python train.py --n_layer=12 --d_model=256 --n_experts=128 --experts_per_token=4 --d_expert=64 --d_shared_expert=128 --activation="squared_relu" --moe_layers=[1, 2, 3, 4, 5, 6, 7, 8, 9, 10, 11] --router_score="softmax" --normalize_top_k=true --routed_scale=2.5 --balance_loss=0.000299 --balance_bias=true --router_cosine_scale=20.0 --shared_expert_gate=true --init_std_router=0.0251 --lr_router=0.00074 --n_head=2 --n_kv_head=1 --head_dim=128 --vocab_size=32000 --norm="rmsnorm" --norm_place="pre" --norm_eps=1e-06 --positions="rope" --rope_base=10900.0 --rope_fraction=1.0 --qk_norm=false --attn_scale=0.0884 --tie_embeddings=false --parallel_block=false --init="trunc" --init_std_qkv=0.0207 --init_std_o=0.00422 --init_std_up=0.0207 --init_std_down=0.00422 --optimizer="muon_variant" --lr=0.00575 --beta1=0.95 --weight_decay=0.031 --lr_head=0.00671 --grad_clip=1.0 --warmup_steps=200 --schedule="wsd" --decay_fraction=0.697 --decay_shape="linear" --final_lr_fraction=0.0 --batch_tokens=32768 --seq_len=1024 --doc_mask=true --train_tokens=287900000 --steps=8787 --dataset="wikipedia_en"
Below are experts of layer 4 (counted from 0) of a mixture-of-experts language model. Rows are named router (the router's row for the expert), up (a neuron's input weights, with its number), down (a neuron's output weights, with its number) and show model dimensions 0-63. Each number is 500 + 25 x the weight over its row's rms, rounded and kept within 0 to 999. Numbers have three digits each.
Before each expert's rows: "mostly gets" lists some tokens that are sent to it at least half of the time; "comes before" lists some tokens at least twice as common just after its tokens as in all text. This comes from a sample of Wikipedia text that the model never trained on. Tokens count by the router's weight.

# expert 110
mostly gets: " ", " c", " re", " dis", " con", " un"
comes before: " |", " -", "whose", "Following", "allowing", "AZE"
router:534517498515487516485473495521501499515538493504528486485517502484461493539447507552483497538488565508482519508501519497524494487502520498456529507503505502503477507470468538540535472479507536
up0:490490466475482532523457471493524518522499532534499510510490483453562498522490504513477500500499493535549523503524486471472463502424499468488484464501513513432468523530485520491448480517483520
down0:507488491480444524521497511481524493487481480489555515529567490514495505508508470533551480549524542492477503486497524486511528474497520510507445523507513482512530487472526496524530552489492505
up1:484459500462501524519489464487468515467490506489473494466479480528494473562548502478478527467460466464529498497543479546488539530516513486541512492485480495504502535467504477470498470564513539
down1:467481550463520521469489497510478502525512482519470481521513470486524491507525502482503485508466466532497523530510546521531475513498538510507475492503515523483488509499473494509533501449484548
up2:510488468505488487491534535497471491494519494478505491482540530475449488538526520494481498475550488485475505515486513511514492450510529535497488457536540514519496548491481499536488461525561518
down2:512534483506479495501470510539504502502494528516517497512492476490491510547519473531514502537483519525491520473506497464487476537514546467435486515547491505474510489544445500489546548503463487
up3:514515498492505504491492565465494459511475517486504454479506459494429524480478508531510514469480503508465492471502529491496497506502494491523545477462519520494490541471512469474486510473483496
down3:521505528517521496514513473517469450524513510517494487491519464511536517518559522474504496500496479500487483564482471518498479493416511539522475492525516513533480513570493493439497478505519483
up4:491506528472507518499509532501534494514569537459489499485519540503517508523501524499478507493563509511511492514495511528468485500507499498504503512482497494555455503487502453498481483530532515
down4:526483501483495475478494495459426538489500505533500511513524487477520492547466512505523531520483509530512509489474504484529504491489476507495507457506486494475544508478472518490523468499526472
up5:508512520516513498495530526489523467502510502463479526487485544499520485530562517482498554524487476510507502475481574446500483498455506506496521490531497521488534443489555473514522523482504500
down5:517471516485492510521491506507472484523524488541498505566501474470529537498546512517497465494463464498464481496496469451489489463517524537538491506524516496496518503483526546497507506499468482
up6:452466528474488529478517479517528510473534526517488483528488480462518511504500477469513510501532453502544477474519504517543538493514498507515478516530536474506521562540506476448481516504504487
down6:471537514491547497514517469492517535492524546515434491519516488489492541522466513481479525531523514476456536497479524486501511553527492501453497474507463511489527517462497525506526509530474492
up7:482501504499459482455514520489505482464471491477497480574547530527539503481453489495479499513462536517503512500514495456500503509493525469506502546478489514516483524531504463529479494466477484
down7:538475519510462500496482474481488479501495470512446502469477457515492514460531502491471540476515499513472518551423508519503545514467519505518490557508533531492491488497450519485475467528500527
up8:478465513495558540528516506497495529489489456521504479525493453479558518488498494495503499535534464518502465530475499477460495514461486529510474476531508497490477509510473509509496486480503502
down8:513500491449509548522502478488518497509502473500518537488487477497498498460499471493536457500510487473496492466476489476493504501503520501468524505488477531455463535537498542491531471516517522
up9:488502507524508479547482498479527513514525497496486486529499472503473567535467514516492548495478494490566509498513466501504525513516506473530501493463546507473453542540498460474472458460536512
down9:498451507502459517476543492471480508476514486471461476511455514452499507514490486508493523504510500479494514482524470500514513511489493479528527543528503460463550554430525546498510477522459519
up10:470498493510495482523467496481492508454522510480491448488518510480494491505487509503508502505483531478521477506533514502538494447495485480464526507472490490490520503510499481478538513485521488
down10:499458471489493499515497515514444520514479513478477505438504474547464513513504481500507472531491486470456479495508505480525485504577509461491488499493512483465473518486477499535523492511466489

# expert 5
mostly gets: " Clade", " Died", "Other", " Genre", " Website", " Species"
comes before: ":", "hylum", " medal", " by", " office", " birth"
router:511460492529513499545513484502482503535506500503508526452518543527480512538549485510485455505517464509476497515529561451535487472522500535503485494546456552510472514554516515522517518502523485
up11:507508508488487531484540494484492545462484522517519534457545508529504517519518483468503478519518470456452507498487526523470486488476501506467500526511510498501491525527551468471509489502482489
down11:485509489488449461502516489473435520509481461480491510511512522519497511494503479542512493521441493483537526475510454466528523568556539491506524479479477491531503494512534501524479519535499506
up12:450472490518465455511528506497500497526478486481518486504487496511514510519545545537539529532515493553487497501501481517516469463530506507489490474527525541516495497472507497533531477486473527
down12:500487482489487472459516511522481467483538557498487464517506485485508441465488477514503516493505463518480479527526480526490486473512479482470496508464496531515526497471473485472513462500470508
up13:476496467500534501494476496492500510483531501475517485486520517519487484484497495530521495519503466512487502511537481511486456511468532516556448505533521467498438511522516524495524462502447489
down13:486501465515497446545498483496501467497503479492514485479503483490461487506550523483479520547515506443497492527507509496539520562498523525524518501479474522477453468538437527513479514510526506
up14:456493530487479500468515477475459485502509516477479512487498529514507536516481493465525467502451509475541516449535542498500464504452480476469533525495473519524464483515532507486482506495521484
down14:491529517491487497504496493504490468499496473464481497552496528537542483500487513494505514492480509488499505516555503475535479522493462488518501523531520507505532488473488505480503520526524493
up15:523503417529528551468546545507476481488510497489486521521528502511473515508491506485518533555501494489505498510485500505495471524497535506521516477486502522470493555490488469526521547473491485
down15:523523528519482501480473513502478506525460490493476490467509523493509522468515511526497446480515501514529456527501472520488526498491449467534522529491474549508496470533524537514479485536476512
up16:496454528491536539510486465472542510507509481456487518507486457481484447484490474530525469464451478499449530471509510483551566471471510519456529491514499520514465473494484506506517506504463553
down16:507557542499477501487470496467539481463500480484542509504531486485515497468498439483536498500512481499472484472507473521512522498498515509498518551487500524468462502503494494477536474469489484
up17:527510465579491500506521495501467505519504486541502509493467519503525521474483455509500468492521525502454505487501500505536496497498500528492537501472482477496476504547448501523534513473506499
down17:502517500492525488538517451467484482505485516533553522525508451553512484504532524496492509544488468477474510486484489474479452547469520525529500516477451534500494524497460507512522483491511535
up18:510500556538530461532492518480487465503479495500506546481497526527513511520466475513481514490468449559503524496493486494518491532508456479479522543503499493513479470483495435511506464510523520
down18:461549459458513555465476508475492523533530504474486480520486469533474505492471486503470492511548482505540521524483515497492510511533524520475490523486522530502495506495549508515515503501549508
up19:533456514494513465516542484551529526503491540501504488563525516509549489483506519475493508535523514471493491522447480500454478526528512505523507490484458515515558511434476556470497504490493481
down19:521521513531480448492516529540485475481468466520507494498490486527525494496481494534528562466475523513466473524459477528462493511535540480487491516545445506509537482481476492529476524509527543
up20:487544579531482524492490480467483491571503508514489476490513508480506483494497522570524507495515535485504486555477516481544499481493471472468511517505561500455474540490505513464517561501513473
down20:501508456484518547436479470497482467510463511504566516510494489538522542497493491491507514492506468460516514438522445549472559444450510492528454515490466474489509494491481498477485490549477492
up21:449487512510484492481522449474498519500508474512515512457503531526513491522464472490508497532485508515473520506500504451514494488512544471480499484471482490505525482517493527572511540515513470
down21:499516488457482505524467529499482481532489487484497505498491510505526507512509544538510535446504503513516463521516501570509488513506463483469515536513452495533542497486508504534522447496503457

# expert 23
mostly gets: " but", " be", " when", " been", " where", " while"
comes before: " the", " a", " he", " it", " they", " well"
router:481528531512474512513522514481533493500521488521495519474495532540459530480495472479504470515483497488475466500488503494486473490478478468510481491527483532476516552463431479487491497475513449
up0:488475504488500493527515514483546477515496538507525541533487519467520501464493490440556513524449507508477499513513503509561483460479475487490481522513514524534514471521549498512509506524521514
down0:556480525513505500477518539514480499493479457502479538487542495506495509512469518558484464517533492505502461534493494493435535497512482497544484460503486478484493544516508492471493505492453475
up1:507491514472497514485435526492487488488529493532521526465531512531554491497519465488501484488498484471505514477468525533504501481492508496498488479459525516502537509485487539498519471519546513
down1:513497547465459485476514520522508483495524511484570477475449503485456506501540494532530484468487512467515468457514464499508533478538546516498533530507477498500489513476555540513470494498523525
up2:513469549455525464480472470478507505485505437544497482490511531503526515510480482490499521522538483508505488473489536501474489494499473505534516481476502492488530517487493498481514504530530515
down2:469484496489525457496518502554463530474475465502520510500483522487495542496490493579507457471507516549460494482522500520461504517509477481544512486529537510484500497509531498462510458485459515
up3:521532488521495515528465500502502456485468456509456497526484502492517472498478483529506481442498521479506520504474503514493534475531518483516498516506528506532481516477512524461498507528501532
down3:489517463482457512490490507496538444501507491530514506440503501505506474472533457459497496482542490542493450498522520503493534549460482480527509489507506480505497470502501499502508539535530502
up4:509456506463519479494496510458478521493508522513490513490474562460462520499530509521534500504487511507534506511523496452474499548512501506508467518493517515525495519498540493479476483533488480
down4:460466520500532520492507472446492528439528486499482496523526545509527499582488525453507468501474494501490521492508465521501505475488495473537490496514538508525484491487462531500480530514519516
up5:507497507526530435492521484507521475515509496475543526539439519489500536542535502534479540516504472522513547493493520518467436496525509494460456503490472483507471499520522539480502565517530541
down5:502504499478470510513514481544483537509534472521495485459565497488514481550539496500506502508519531509528530515484523518490531518488491500473528498558498478478456544516531500535488473503448522
up6:511474461499496501490519517480522460498508556522488473494499499487499499465480537508486501486469533526526497477517511507468498558529494578486504502491502490508519495474490538498440534473512548
down6:509510494547500533486482486507487522510541492506459481530525505516466521559504495511490506509545481515496491535490494524496492479507487503521517550500521509509521536508499482463499452499511515
up7:497476507543489471540478506472528501482534535535503492484494514492500505491485480480474508496526497486501455486492522503460492503508483465580506539489494517505487534498494484482492532514490513
down7:525513501509515508509544477514481519492498498460512512475491516520502539514540510491510498520532512517493512508503544479496548519528496476478487506497492553503532476443521486462470454519499499
up8:513529505511507466494507497495487471507503479476473474597459521468514467505527501474463509513531496493489495502518526476493490546481510459502496474509525552465540493492544472509520510520480471
down8:503495492504459518525494524523458480498521548469501490503514473467559502519535505513498467542494481551475496489481506511481515489490496490462474502501502476502539506517504516536493530481535534
up9:506511523511523514548458509498552518462465535484548525509511514476485520466463501493500498496474478479439488475470539476529463522451508493484526461494517513496492560483486514484474517493487480
down9:501494495486521546493516512471521509520520558493501522520528548472476508480475511504507503470505473501548470539485527509537508518522496517489485517494501487559513487468533503522527506469502524
up10:546503474531511489451544534475509514496448467518494469565434522496507547496527489507509510478446511510517491527534485513491493486543531496453475500447448479445500500513485510513503479518533529
down10:462497501518520504510478472531563452496485534513535478511507521486549520488479528524495479511525483493473525460528512494475489542454464482468505477507521528482489491497537484512543502468534490

# expert 97
mostly gets: " amount", " way", " interest", " voyage", " presence", " opportunity"
comes before: " of", ".", " to", " was", " in", " for"
router:525490457518549531500502501468496495539538486525489500485505493523479493491485526518511507529547449465531468501476501542500505486468469545513472511535503502504469470469446501507465472474530500
up0:509470533488503470523522514497510509460455464473480501547533550517525497506487512518474488519493491483484500528482498519499509516499471502496434511480496477510504526525446454504506455470475533
down0:538453517487543495505530475485447465502506518503516513554533542540495548482463544475477481504544505516486494511530506496505483500503488472500516473490473489488483492460500488501439502525554528
up1:453512519512458523499520487450454512467513530529486479509509466458557478518466486506537547513516568476542494481488518480521529469480491479479490514478498507480502576525443508521448455524492538
down1:512523508481493526472510482520472525546493493475503486536462513475530498506524543526516520506527495515478468487481542450552528451530493488498533492486542550508499482463515512503508518512513490
up2:525512517523488509521467522508455509512488532483508487498541533476536476484463483529488498517452484517581517507512514502478526494514512493489503449500464467488491512514506506534520550494529503
down2:558468497536523524484485547483499488516502497529471478495529526502498488517487479478490463506478506463514508488507494542503463474509509530514508503524492458511530486449506573521486509463559522
up3:506449511539485527496468478465496512462554480498493475508540525518498498512533502547496516498513519454482527502462505515487461545498498528481485518532484487489494482476507501492485483506451507
down3:461492491541458486522448511485502513504498441506468474519517498504534553524518501536514455488489499463495536501497473502483471494480536505520491518586513452518462497466505477498484500504508502
up4:485520494483500458516506554496510485501513476471555497511482505452493517509491500467529508479474444547524519453488506438497487526505473479518474481499459495562463513553520466512462523510489501
down4:479476483497455480526473501511509483483494495502491530456479471474479493441481481521520515504489507547500497516546513524457454513522486457524470477498501520470508474541495481534479533510525497
up5:517512484508486514489484537501504493518508517467510487508492513462512472486532504502480480479443496493545502470502464466432463505508480505496569511494500467484530478477547514496484467476488513
down5:512511483513510510506473529492532444547491535487498482469480474480519516464491498476490502496485527496481506462493516501500473480532493510516524513498462478492547487457441528505446530541493486
up6:488466505535448530531476500494483499465529556524478525486496465517510527520489533502482530509516527491497523540504471489497505477535501465550514519468477546526469483493473472519503525485490497
down6:521468497520494512523480494471495458477475547504506497514495517460499513480483476443505508524520515500515462493457523501475536484519515500524468477521459531475479434503465490501501486496514472
up7:490514525503463499451516551520505512544474492494524531506463471469524490524451494537505458470486498500424474493514480528490507485532547487503516490485537472547511478485510519508521547502463479
down7:487539530478494513461512462471484519541505489487472481451505474530508541514468517504488457510508512469483515508454488522479518523509524501510452497510488554549508476506514490461508489476464486
up8:498490504520472526539474485508528488480569493460505504516504485538468523501490479482503484508487515509482482486502479519512509497539507484452546524514489510497479464539499526492515530541484498
down8:487487545491495488513457495532522537553524477478512493519486483505530449489475540502513510488485499493499472481508523494472469499501493527493496531540524502467495491527491466425466481463491476
up9:484474514540469492460485456488514515498476494520493516467528485560466488483497530505483548489486490484460516503542527485491478517488502500520461478515500492484495494494504498499478504473474507
down9:513479478487539470468519525468527515485479498542491495506510515512536457481454471484528462493506493520550493459500478481498525500500523500473505550536475527489540487495525510489462473493505466
up10:519456492488502486460463481522527500515467469450454473506501565491507529521501500478489485454452540491482504515476527492478458485502510528537504489477534476487507580509471467510446497492470485
down10:500496504493502504475461546502497509531539534488512518481525512515518501505483525504499486460517510528506511484540493521520490480475446487452516472445512471476501509508511507476520530457530502

# expert 72
mostly gets: " 5", " 4", " 7", " 8", " 3", " 6"
comes before: " |", ";", "th", " /", "st", " ft"
router:487470499502498517473528457511467519488512538442488511513500482467462504470500515474527492534505521508510481487465536476500493480530523481476533487528532523463501462500517505523514531502538459
up0:521496505509493478512455478490506483539520487508521539508510501510499509511544511514504534527533486500476511529509528514510568518516495507509487534503493508536495534528455507502523488523529488
down0:488520476449478499481461500513538472493492512525491529484487529524481499521500513463444506552507477477516529516478501484505480522452496518477502490499499471526496486535533516515483464479513537
up1:505503507500501450495511508507486511480471441520509510527466489514496531527556544479512559511505482472494438500496491484474477536527516512484513514533467513492457550491474536485488474483539471
down1:536477509500563450511482502507517465462510517469490498483517548488482491503499478466475539495503509461481502512473536503489460495455522497506494525510464501478513534514502516489468518554523504
up2:480534462529458514476509531512522436464509524483481501486522497506531520491549485524482507486505542498501489482517466488509535494515514504520466469464470501497517516498503500528502491496542515
down2:478488507461498502563508489523508526488473490532499524512513511495528537483524475497505499484508471479519471488472481534500560496514499464465486494511520490511488475493503460500521512513483443
up3:476503485512504462455471488512497480479507432503492483511497487532480536477463499495525502536538473517512474518484493493573511520458461509472526457520463481467521501495508485491514477499531494
down3:537489497523446508489431501513472512494513452471459516528519509507513528501466488461521507495495497475511491482526491470493526506497522486493529470488506477476496513497531478497495504504509455
up4:510501532527509516492497485444455486450524524507502484492507475470539494521489521532458569452479452436575482476511507495475566473515490490507504472508504505521503514447500480501477494506510464
down4:480515518521500511529511528508474490484516511488487524523480501489464484507492459485505487436542495504506485492519499497518487501466485490486539482508499479530473513546544453512523556503466524
up5:482494491470493498478458557485502512482482487537502466510538486488489552506504480525465517505499467486520526515476493412507501447487478540485456487540500488520517498513454546515482519503461507
down5:473533514480471477471517494493508508541525523502516454498494547480530557502514491531493512530521479517486542511545466461524498484493512508513473537518451522528526504473477501503525475543464516
up6:510488530525513545515518501517529462517492495525530523505516503516487504492495469483523496489488487488492501519503566510512493479486486502507457523528466548532469490526475484541541490491526476
down6:510503484472490499532490472490484484479547477501474456514510542508463544476539468495501463468533450490492492466527503511493504479478509486489539493477509479550465520515501518461453509517514459
up7:506488488538485502494477504526459523488497500502497461510448461475490502472457561495520516508474496491532529487452499511491519509494493477528457506490538460526515477498480541513498541459509534
down7:483505511481503473510508480535481492490519506482525460493524495483526508498516523489548476486530483524488488457514506516497476504484465532518494553497509523445517510503490500466488478523507448
up8:502505513521534493496493535483474477498492482502489515507493523511498522515543505509504510538495491530486505544532542482465482458549497487473514498502479467542454470501518464501553504492556522
down8:512499520486496500507503495540503488487491476514503499524471491546539508488539486491481488521507465496471550529522518524497476523519512528460498515514510492559463489532481489558509513473484522
up9:531501542502500492498552502528503525499466536504560539518455483467520474548511515523457530503497510516518494511494524464506475522529510485515496463491500448493472494490512519477497522524464524
down9:453524497502484480527486549499507546533478528485517531477483512513525529539537496540487486518472530509522467495523451503467472536496539482509545485520488569472550479500482489499465481478429531
up10:503469515460499495482496483475515476469466504486512488545500500516479510448521503450563503475522443524527488448525502474509497491503477490516519503532512486447557508542472512488461466458501487
down10:497539496514474534497464488505510489480481499519503490469458473482460490460528515505477471501481458510499486490529511462480486538524501532520474499488455545505511547555498509506496481442534508

# expert 122
mostly gets: " CA", "RC", "CC", "CD", "AL", "MO"
comes before: ")", ".", ";", "E", "N", "S"
router:475464509472484524466502465513443525457490507493459474542472516448486494530469483494553502518505476488495490482494506509518491502545517488449505492479497473506471523501466488480510547492451478
up0:501498513469508499506506489492514475514477495491485520494491463533516484465558470518504467520503496518518504500493481521480524470502504491522492505505524506479486503511518495460511425534526563
down0:492516494450516520468512510502518514522499461517454552533543522482451511480517530487511526493499485498473528487456538520473486510484474555557492505482493504490516467521490467466469517468530571
up1:473505472545522519513494498519492481481517468503474502482508474512466507489492500513534483505490481476526479484472498550475516534478474531479501501489520522469475537558445504478475520506500485
down1:486470511482487537495468480471522509485506501513537483537468484516449455502499525516498515504528470451514468504523479522493522493459519507479496510535507509523497498464517503467500463509495509
up2:459513488482566491481548512485504505484488495524443524501515477503485497506504443553503460504491537518501525507501466514508502502552470494520511500487481526521493530471468486458468465480523456
down2:527490577479531514491488477524479501552522552495569510517499455480492502527530461522488437488482451532448493484510506514527491496494526517523510523508495504490495472489516464503501536500487505
up3:475443491514526464483485518534514488532506522493521507516518474484492517479480542509516530472497532518516510486500480519501530494540474460482496502537480501575516538520519477499468518475519485
down3:460514459457539499485503490488540464502524484502508508459437525502498506546464459442514492496473512482485521483455472519517510508490483505515497485501516467469508503522501503544484495505527514
up4:499462506479486487472534484484509461524449489509502524523535496483508501496514513518493516500505502519451512507524501490528444536495505524510507553530470510541487456480508498518533488447518519
down4:481538533508505481488502490510539528487537513524498536507523473464498459495509491531481502547532489513556469502537587540529461497488495491474465536545443473511515495475486544499479520511522486
up5:479469516474515480513512485488489459520475477505476490497447494556501512493507504490443537510508545515518537509492511463494507486506507509504484488498511466479537532463512568487518512475460478
down5:457530516503480496513468469518528521533546535527561527485513495520532514489521489525525488491444497460536491484521478533532548506536467504492526529517457497475465478514493494522482504472491530
up6:521501473499497517510502523511475536465496466506531510505462514475482451510475492482534506536505511508514541523519518497498525495500455462483531486492500460505470495507530482476483517522464504
down6:469491511461495531486482491494532530509469480526514480489502548493435534491503474531496502503519470492497524489518528480448508512491479513545450489476507501464513458475491482476489523494504507
up7:506539517503469508476482483540471483470464501489522498512489463508512489469497494504526463500483506526479477517494534464514421489504504507476497530518519537511479454504499508530456508526518434
down7:485518504502538518526514503508531532482490504483529534508500522429527471505560490528533470481498518501481514505528489525475520533478461496503516558522534493494536488532511485490534474514508500
up8:475505487472491501495502542460469482510531510509478517524510533514469511518533545516510528541518504507462494512474538523482506554470506496481493494469493504523541511497510459467553509532497488
down8:499519509498520512537505482518488461463491520531471496553473499508520507552519478551485499504498508495504515469488464491496470511517552480514494459546486513512500556486501497515501456486526518
up9:524490495502514455486538474499505493533496512505536523520453506502521519492538512503483505484487511496486507474475465518483475541519538481492534464481500528465476491520456522466513489486526504
down9:541515466502491506521504495519540473549515484463480468497508499456492522523510537520535511496481499574496503493436452491513521492500527486481499471532495490489517513484497527479519512464520484
up10:440482452513533535512518485481524472492494468489523483467518512492474458521510498498505525487513443494478499506483470515528516518467486507511495539524489484515511519495550539477495498472492545
down10:474490487497536454509499466478561509506486462502464541473431526506465506524478479537479494521494497495484485491446525460554455519527483509496527465504504475547512495516491497491525532493470523

# expert 18
mostly gets: " what", " During", " using", "After", " under", "On"
comes before: " the", " a", " to", " his", " this", " with"
router:480507503470473473538531487534485480509533457523485494535495522511459539502504470509485472536529509470459525486473499486507504487460492490526500492504503543522490535505494524510484467462480475
up0:484519524483525468494479470538467478553490457484445516468505537486489477503531484481475459523508495492462493507545470471533465477460462455489535549526494525535516461504498469491520502466512440
down0:524480536484494495487513437507466485516535499511488489521480503495520474533487467502520522505492410440462493497487510494505489527498498498471504493495501525500498528482455502499498449485507503
up1:501497509502494442510484462455482488491452521553508483529481506521512452503464489501461477561505477494515513453514507482460494472486517483503497493490460484544510474520523497518552506539521517
down1:460476528516531490507547554534508505492531480512501472523469528475501513527480488475516514514576517515517492520502459471471510504532504465536476499478495516507485514522545484515477458479532473
up2:495494493506499480491530490486464500515464560517499509516464534496507469524530467490485496503503523526522509454456528492465444528474517507512519495511505521547491482457514488495479505501485517
down2:509480487470539481498499484521541539517522516488514518519514492552481483508449436495504487520545508541496522541486521494510479511505546547475527528530520502541465529489553505492509512517532480
up3:510502530470525513500531467507529490482479481530503501499503472479502496525472496480498478524526512503540518504496484563527492507529464505536472525512529506480532482470464523502464512499484486
down3:480538481516487474487503471477520469516499526525521507486488485533459513493476515505509455468510495535500523481496521497492467457495475509543523493502519481473469493501531541458509531484506500
up4:531498512472479480506481490499489503506561518487452502525480503529536565520543556479527523516450509487482505534520516554541503507520541549515464511511511483487474550449505506528485469488504494
down4:489519444503474508440515569538497516502518495496489464512465491466544498513517504528470478506518512494527464513475464506476514498463523521535492480499512523482485534497490480518547519480490493
up5:485507488495460521487486534514490492547497530531472484526502488499509477479508516532477478493493504497504526545507483479533458498472483525522532534527480498468471542456513538502502480507493494
down5:531505543473488488509522529488502493510550447506508462485507508450442479490486490527485530502447461490506497511491493512509536492467465494511474532530521483493485499481476471544526461417470486
up6:505487426516492479518533507513525530499503492445460483537460507505472471480489522476490493516458515527515491476459506467511452488499501462518486477491496503514489525520519459523468477517522477
down6:504516504496530550507519513495525540534488509462553484495503547525488492530559547485494497512492492465479489482522493511473480456493490499447498470445515430494492508501527507520466510495517462
up7:502527488506472515496516513476511528473500494511506493489495460473509520520515509529481550499488500507532506491512517493488502511492478492510494491544500481511509513488484528595507468516476528
down7:540518481488461531471499535549484528510475508519505487519481495489509496502510491477493530501497522529501528479492484479513511516515501542485480524516518483484531482526483468474504492514467490
up8:494531487493499475527524515507520475474511520474516514517457581509455491510539519486532515527481464493501480503531522485539476511491493497488481478484507530502526510541527454482481516507547511
down8:496468496496480493461471472529476501495487506475498496486490482474489441460461531470455517512478478510511464498513504528526469477517485497492517471527543501474485539513491533499477462498493487
up9:548485493444539477471476465487520508439503495511500507532463546495491488536501499492519464540500524490486495450526470483512491466504513498497493510490513517513489447514466500486515513490521503
down9:492497491499496500506518524451463555458554516500488496481529503493499489496485533530513477515445467518448492462496468478528475495505500489462496516458507461448424456447490514523502525506555487
up10:531500550485496514502465483490487459467509448487498507508488485490488458435537485465472497534524517505504475513482541481482508524495519494545487504502545451481513562489522507496471550498508473
down10:512515476506536503488471457512450482469506513489456538444566510482516461525516528477440499504504488508533463488504465498507494502479513481491495513487509505471494525480472507509483508504470509

# expert 53
mostly gets: "In", " In", " On", " As", "On", " After"
comes before: " the", " a", " to", " his", " this", " addition"
router:511486520467481527482546491519457520536483513510478535416528499503467533529479452514512465470502505493491453542469484516456501499491525516501514517542477525518498513513471503515463498535514471
up0:487508545524516523453519508453529532485499491509486478503494512529492485478504494494446491553510506499420522492538480465550473493478476519508524486471514463502483524477532455512517537526496518
down0:502473440560463491533450500502458537462522464522548494514526506538513503455489495500494484530509483497503508518536508539499522520538499465514506502519468468487508483471524477538445509468488467
up1:505488521504555502472516457442513533463485485541502462533481552473482473520454484467482532498470498465513479504497491476491505470512488486484516493474505528515487540458493480552489486495498465
down1:468502500464478501512534480509501514471502463489477527478467498514490509541482510510539510515509489504506484480504536477476469476488572481512514510499488525522445508510508524504478527473471477
up2:558469502505526524488489496512507448509515554491488488474527486493439508471443451497504453431545530542457523492487496503580491509495516519465475471529500492505477516489520470471501517501496498
down2:517439491452499444494470518466514530555512499531493514532449552533490482537489483479540496519494512504507498474475469464527473525493483528455478511500440497488501534498485559461505500470497464
up3:520512482452466501515537489490514492466446475503519508513531531526480547527472538508454456468467535455469465453517549501518528474494513485483483519476513539459473482514503508506485502465522484
down3:467499490488494488497498492500456554527456522505466548491497512474451513500512516512500527504509505476534529550507535514491497516539438501460521491547519527545499522560463492489511473536483525
up4:490500510501515504544527483520475510509509537510490535531521485548527511445457517498500517517500482494500488521487495460512509490502520512472478485486524473512515488498517497522522506470467513
down4:553514498506513430493498503489451470460527486511499518465470508463466505509520458485491510497496517500508512519473488561503491463489507494520500512562506439430503509469481518518508469546503493
up5:504487526476517473476481506485540550484530552529494497481474474476508522518462496504491502492471489499481511496532486434472478537499519516503511500520508477504519518492531471472470539501507462
down5:461480514506531483495498521473466503518486533500498497515498475487502504517490531497555521516501518459494524505450491482445501511519531517496501509523472501481507525508479511485521511480482535
up6:507495512520473534499484498516479544486523475464546452479489521489458481519499490514503432531497491455535454478509532519432476487476490496462483532475512514519526494495473505519482500495516491
down6:499503512543467542485481518510513497514530513485542442468505529498462537529495510501514518452508541492466493481507492517530500515491497484477525480485466505485489498491501541497504496435480475
up7:507520521499512472502514470546500534488527502502524444491534498481491505515552497517465512496502509463490463497487541483526551512531541504488500524471492537500479498509495472509506477479471487
down7:480496459485500507465535500511499464541498509493536527510488467510509493477503479532538479483490445513504509520549475514483525511504503518515480479498497523529516451458486501520520499486485526
up8:476506483523512495472530504522514475510587528502482467532530522509545508540480484461485484456466508516507492504517487487491496493492513511554492489509522494514483466510478527506494539487523471
down8:518500513489515498500463485510432484495528471490465490529505506437484529514522522486498534466534523544482493508526484478504489507513479500484483470498479460498510480490538477513484512485516493
up9:504503494500459515468505507465496505525483514492476520481475491493482473519547490531446451454477439536499527468522511506458515519505526546514500478469499497497547481503530504487524496460487493
down9:507481504500496495498485522488487502513488527515508516481538482506466571514550480457566465470465539422538463501489460531523501519501484507513494493513505484483516537484470515517503545521512530
up10:507515546455497465469517494497541497493526471517498476474492503539471495480519481495522463498496525548527519534498528528511497463482457463457489533554499477514565489538497519467473497490446527
down10:497493515503451507507446493529517482459481531516536521505475455515465524485539465520537504509471479511491496498472509544492505450493488541486492536504480499508477481501471517509438508488496523